config.toml
num_hidden_layers = 14
hidden_size = 224
n_experts = 64
experts_per_token = 4
d_expert = 32
d_shared_expert = 0
hidden_act = "swiglu"
moe_layers = [0, 1, 2, 3, 4, 5, 6, 7, 8, 9, 10, 11, 12, 13]
router_score = "sigmoid"
normalize_top_k = true
routed_scale = 1.0
balance_loss = 0.00313
balance_bias = false
init_std_router = 0.0353
lr_router = 0.00224
num_attention_heads = 4
num_key_value_heads = 1
head_dim = 64
vocab_size = 2364
norm = "rmsnorm"
norm_place = "pre"
norm_eps = 1e-06
positions = "rope"
rope_theta = 49600.0
rope_fraction = 1.0
qk_norm = true
attn_scale = 0.125
tie_word_embeddings = false
parallel_block = false
init = "normal"
init_std_qkv = 0.0234
init_std_o = 0.0
init_std_up = 0.0234
init_std_down = 0.0
optimizer = "adamw"
learning_rate = 0.002
lr_mult_o = 0.808
beta1 = 0.95
beta2 = 0.99
lr_head = 0.00955
warmup_steps = 215
schedule = "wsd"
decay_fraction = 0.74
decay_shape = "linear"
final_lr_fraction = 0.0
batch_tokens = 65536
max_seq_len = 512
doc_mask = false
train_tokens = 280800000
max_steps = 4285
dataset = "wikipedia_en"
Below are experts of layer 10 (counted from 0) of a mixture-of-experts language model. Rows are named down (a neuron's output weights, with its number) and show model dimensions 0-223. Each number is 200 + 30 x the weight over its row's rms, rounded and kept within 0 to 999.
Before each expert's rows: "raises" lists some tokens whose logits its average output raises strongly, later layers aside. This comes from a sample of Wikipedia text that the model never trained on.

# expert 22
raises: "2", "1", ",", "3", "5", "4"
down1,201,144,206,174,222,194,187,187,160,265,194,192,154,172,173,202,209,181,194,176,246,254,209,208,208,204,176,244,142,203,188,175,188,182,200,201,183,239,258,188,242,180,218,228,199,207,254,168,168,228,181,218,203,177,198,215,183,267,175,253,182,186,187,212,224,251,192,223,177,168,197,156,164,195,206,166,191,175,208,221,213,204,177,151,212,193,211,192,154,268,174,206,212,215,214,182,183,209,222,160,197,269,248,237,133,161,205,268,133,205,170,215,204,243,186,229,212,218,247,146,191,219,265,240,205,164,179,266,182,216,230,243,160,129,193,263,218,221,240,155,187,199,197,207,239,199,242,240,170,228,168,251,209,191,209,212,197,139,233,172,190,163,210,183,252,144,184,220,169,196,231,248,199,184,233,245,216,195,223,255,158,202,167,252,188,212,231,201,221,180,200,211,194,213,155,160,202,176,174,166,180,201,197,179,202,180,185,186,196,208,208,210,200,167,176,232,179,200,135,216,197,203,201,183
down2,234,203,187,163,163,123,132,180,209,153,272,190,200,258,183,230,170,151,240,274,198,231,165,161,201,209,204,168,204,198,227,248,152,228,219,190,229,210,155,195,209,185,186,166,179,182,228,213,185,159,231,228,187,209,234,166,173,204,199,195,184,223,249,190,193,209,181,213,181,156,174,231,214,164,184,214,206,201,207,180,175,202,170,212,163,149,259,174,225,207,186,171,158,238,243,157,198,195,190,161,182,148,170,191,185,207,214,174,153,196,229,197,186,196,206,213,202,185,253,181,198,233,165,157,239,180,199,222,158,159,194,230,180,247,166,270,208,207,141,235,232,190,229,181,192,171,181,204,165,180,192,255,219,200,239,162,235,193,211,186,249,230,205,228,157,197,247,211,167,259,212,147,199,156,176,179,217,194,199,252,210,207,181,204,203,185,221,205,232,200,233,228,196,222,177,185,181,182,183,310,231,213,183,234,223,164,229,169,195,143,221,225,216,251,167,152,216,202,215,169,193,206,224,214
down3,170,183,247,248,126,194,208,185,176,217,167,173,167,229,245,185,197,191,212,204,210,167,169,234,152,196,187,124,201,241,197,223,200,191,155,226,193,176,206,240,242,219,242,195,224,181,200,180,229,218,178,205,151,212,174,213,195,237,199,191,218,226,205,207,248,250,142,182,195,185,223,199,189,203,161,201,231,197,166,206,196,182,183,274,215,232,133,256,222,170,186,196,173,155,233,217,240,162,248,177,210,205,230,145,173,200,182,179,240,210,156,191,194,198,204,182,202,160,222,216,190,174,218,207,134,263,189,195,171,159,211,247,272,153,237,187,247,217,194,169,195,220,193,198,198,189,165,163,243,166,239,215,181,224,221,226,258,224,189,180,184,222,194,231,179,175,185,210,214,168,219,180,156,214,235,234,211,163,207,149,193,178,192,210,225,269,186,196,249,210,176,180,188,166,229,290,199,198,183,212,140,196,179,230,143,182,181,204,203,254,155,240,215,256,223,222,221,149,180,206,194,186,185,192
down4,189,186,188,234,126,184,200,232,174,177,206,181,187,175,265,208,166,248,186,157,211,151,213,173,166,209,202,170,247,228,173,198,199,243,275,205,219,218,195,206,137,225,199,201,142,210,234,201,223,140,188,195,247,214,159,170,202,215,225,200,204,228,199,150,199,169,130,155,163,210,203,172,214,199,193,149,201,255,156,202,142,212,210,153,199,240,198,231,194,185,213,161,243,249,166,189,191,174,190,167,188,207,196,218,214,232,200,154,222,191,198,177,183,246,198,167,161,241,193,184,228,203,202,176,177,171,202,173,227,210,195,190,195,211,217,174,258,220,142,168,204,202,234,212,187,138,211,149,180,194,218,214,236,154,233,219,156,201,186,207,204,192,196,191,127,290,166,200,202,217,209,210,237,208,189,205,235,201,217,190,204,236,197,219,192,215,200,112,165,185,219,184,160,233,239,251,227,232,165,220,212,174,152,180,192,216,258,204,217,163,124,175,182,256,215,227,215,223,203,236,208,165,211,203
down5,228,267,214,191,212,237,237,254,197,191,185,224,169,235,182,175,211,227,217,208,255,157,186,239,203,228,171,186,242,165,216,215,212,193,164,177,186,272,185,204,181,209,201,197,262,126,171,259,227,243,188,192,181,240,182,179,207,207,171,161,143,190,172,228,208,193,235,198,180,197,174,189,183,187,203,201,222,186,172,224,188,242,199,192,241,164,181,240,175,178,190,201,212,227,183,166,195,187,190,167,196,211,132,204,209,201,221,226,180,169,196,215,242,219,143,223,207,178,231,245,234,205,242,216,171,216,271,174,193,193,231,234,198,164,241,239,202,193,218,188,228,217,247,183,226,225,224,238,304,245,182,215,247,199,285,154,165,165,199,172,201,244,180,226,203,195,140,212,200,160,220,199,226,225,210,256,229,194,214,167,189,172,219,222,207,200,211,201,191,218,230,180,205,193,169,205,219,233,188,204,214,156,212,172,178,214,222,170,179,206,252,166,192,123,224,249,201,194,159,234,198,234,202,112
down6,165,153,112,172,205,179,226,227,166,162,192,252,123,208,169,243,169,202,270,205,262,188,237,196,201,188,160,222,224,241,209,166,203,235,191,186,210,241,218,221,205,194,165,212,254,189,244,216,186,241,225,216,208,221,162,196,133,200,227,170,202,213,216,209,201,149,204,248,191,173,201,179,163,228,128,189,197,175,199,200,199,180,203,214,208,158,189,300,192,207,215,165,175,197,198,217,214,210,243,221,229,183,168,230,175,229,200,196,208,202,261,196,218,183,207,238,176,180,167,196,209,223,188,203,187,184,193,152,202,216,188,224,164,243,191,166,225,233,251,193,199,232,185,145,237,220,138,189,202,214,261,209,298,213,252,195,196,221,187,190,196,207,212,182,220,231,209,170,192,293,228,225,209,204,149,178,177,190,210,149,194,200,182,211,171,239,196,215,214,151,216,206,205,207,191,194,180,177,152,186,184,177,164,243,223,159,226,266,202,206,219,222,223,176,156,186,159,173,214,180,180,189,235,172
down7,219,163,215,255,186,190,131,218,211,240,203,199,190,213,215,227,205,234,244,204,218,162,198,214,210,158,143,190,211,192,198,189,228,151,235,207,198,204,262,182,240,174,185,244,245,150,190,176,221,158,219,181,173,180,210,152,202,181,185,180,190,177,138,205,223,197,212,168,184,197,201,174,155,183,237,190,143,215,179,220,195,163,207,236,147,126,196,191,218,179,247,171,221,226,238,204,195,211,194,179,221,194,200,175,222,247,198,182,182,202,200,193,247,249,199,207,208,167,204,190,172,139,216,179,153,188,265,198,173,184,185,267,212,189,195,185,179,185,183,209,234,195,209,187,148,257,190,204,242,274,232,173,161,232,174,170,192,161,242,261,210,163,189,219,266,188,149,151,176,223,184,173,160,200,203,170,169,227,207,219,187,166,203,208,217,235,201,235,207,226,195,183,225,217,148,287,178,211,202,174,138,146,176,189,215,220,220,254,196,270,175,179,207,165,218,181,248,195,190,208,177,164,229,163
down8,205,241,218,199,169,185,182,205,204,214,227,187,166,212,147,203,211,181,231,250,206,201,163,244,201,189,235,220,214,208,168,240,168,209,219,188,232,217,207,195,206,223,217,181,179,178,175,180,241,240,198,221,186,254,148,186,178,235,175,231,178,209,249,167,151,212,180,244,187,152,217,171,225,241,211,195,178,224,162,216,210,182,274,255,220,259,198,215,195,245,158,229,169,181,188,249,182,222,269,237,183,216,194,216,198,179,219,235,148,201,166,245,189,210,211,160,196,160,177,230,207,198,175,228,178,226,226,198,209,195,278,198,202,242,229,219,248,195,176,192,171,191,227,200,202,167,151,153,180,150,213,174,187,233,296,171,240,223,151,156,179,126,201,179,228,208,232,160,188,178,200,220,205,205,186,262,178,205,169,136,233,224,205,220,220,180,176,220,185,166,248,182,201,193,216,194,149,219,158,192,160,180,165,150,205,201,216,210,163,224,175,220,169,220,188,203,240,214,149,206,197,186,255,127
down9,177,226,265,223,237,263,216,222,209,219,251,141,271,240,145,219,182,184,203,210,195,210,240,230,220,256,198,152,215,233,185,160,191,176,163,208,212,186,202,233,185,217,170,172,231,175,138,230,203,197,220,232,173,174,178,178,215,159,228,165,193,254,203,213,145,153,191,204,188,175,205,198,197,186,146,215,242,206,238,280,229,182,204,225,199,213,186,204,158,206,223,240,177,203,207,214,162,225,195,186,244,266,148,196,256,201,216,224,181,132,298,254,159,139,194,236,179,201,211,199,185,174,244,258,232,228,241,203,153,194,171,140,187,256,219,196,186,199,162,238,165,185,191,203,222,244,192,218,207,211,167,167,223,195,236,172,156,193,196,193,162,190,206,192,185,211,205,196,213,216,183,189,190,232,159,263,201,201,173,231,224,216,194,149,175,142,250,194,179,182,214,184,173,167,215,173,246,218,186,209,208,191,192,193,225,230,175,194,204,169,214,211,228,197,194,241,190,195,200,222,209,187,206,157
down10,211,218,143,210,170,170,255,245,165,206,213,218,192,149,193,182,252,227,202,239,178,189,184,196,231,177,176,213,246,233,216,270,227,212,196,180,209,176,195,193,199,252,181,141,253,186,227,203,258,213,161,162,163,179,184,175,204,176,216,241,160,205,189,211,188,220,178,201,218,265,216,213,241,166,178,221,181,208,159,222,178,242,171,228,183,198,244,242,194,206,202,173,224,196,248,229,183,240,269,215,205,185,258,184,224,261,218,215,219,182,180,170,226,184,260,185,199,208,194,189,163,223,178,227,123,212,161,158,197,249,184,194,165,252,229,178,172,217,234,179,202,206,164,173,122,163,177,189,227,205,190,174,218,218,199,241,206,173,137,227,223,179,116,176,216,208,182,163,225,208,163,177,171,190,197,181,219,179,148,165,158,229,140,199,223,249,201,184,208,208,199,202,234,206,186,216,159,223,177,215,135,215,170,200,195,223,189,219,202,170,259,169,202,123,202,204,187,202,195,189,169,177,228,188
down11,169,224,197,220,177,211,200,215,197,151,220,190,200,211,186,179,205,188,247,265,215,228,208,213,206,162,211,191,235,168,187,214,216,207,194,230,131,212,186,208,206,208,223,253,228,149,243,186,225,229,158,214,198,219,147,161,221,216,230,248,195,181,178,178,215,197,128,208,184,203,261,253,172,209,202,196,198,207,222,231,200,197,251,214,195,238,198,242,245,230,145,170,165,189,218,217,191,204,261,217,183,192,212,210,192,227,228,182,205,238,222,243,179,159,205,197,207,159,195,214,212,175,227,228,217,254,158,181,197,192,214,195,196,336,252,152,230,191,189,198,169,165,172,197,231,172,210,164,226,138,217,189,219,227,166,229,233,205,81,181,175,198,155,254,241,226,183,192,208,258,199,212,185,210,193,208,191,193,169,133,215,221,166,216,238,217,224,180,210,155,235,184,201,222,194,178,178,175,189,216,233,183,257,149,194,150,199,163,192,212,201,257,232,218,222,201,191,204,227,203,192,179,231,180
down12,205,173,217,227,208,166,205,198,215,232,222,206,229,162,231,137,205,228,143,187,174,215,184,245,206,134,208,201,187,213,139,206,220,203,225,199,191,166,208,221,195,190,202,209,168,227,244,201,232,210,156,225,216,186,181,230,146,205,159,235,190,195,219,214,166,191,200,155,197,257,192,283,248,223,219,234,219,235,247,210,227,175,153,161,174,211,256,166,231,233,213,237,165,183,159,207,145,244,187,189,205,229,224,206,254,212,259,203,163,236,206,176,203,199,275,232,237,233,183,221,192,230,163,212,202,179,162,214,212,252,251,142,194,192,174,201,192,205,160,187,114,180,185,213,218,195,200,177,178,166,167,202,186,215,246,287,158,188,214,215,163,173,194,191,169,220,189,183,237,184,163,203,196,188,245,201,224,244,184,218,204,232,177,193,163,127,183,149,199,218,200,212,185,183,187,128,166,179,187,199,217,174,191,170,243,189,247,186,231,212,218,234,237,222,228,174,161,164,171,168,209,222,193,187
down13,208,168,246,202,210,197,176,173,185,225,180,165,193,257,176,170,215,186,135,190,158,221,196,218,172,213,177,216,135,172,188,199,187,192,190,230,224,146,190,156,200,200,240,161,168,279,156,188,149,198,231,190,198,194,268,248,217,222,185,212,256,212,239,191,213,260,196,225,191,195,223,163,211,178,250,187,220,227,172,195,211,188,232,183,189,213,179,161,190,184,211,238,214,175,164,207,173,190,205,213,206,186,143,225,205,132,228,190,212,199,163,192,175,191,174,204,206,202,186,164,217,236,227,189,157,184,207,212,232,194,171,224,217,107,168,233,215,168,214,197,205,192,221,207,188,208,196,227,199,210,143,187,131,145,169,203,191,184,289,187,208,175,248,176,159,133,224,239,230,155,209,203,210,159,234,169,203,175,223,236,213,192,202,235,220,172,196,230,221,198,164,203,170,179,182,246,166,181,216,171,177,213,177,203,187,243,170,240,245,201,163,166,164,259,271,184,237,160,216,221,225,263,167,207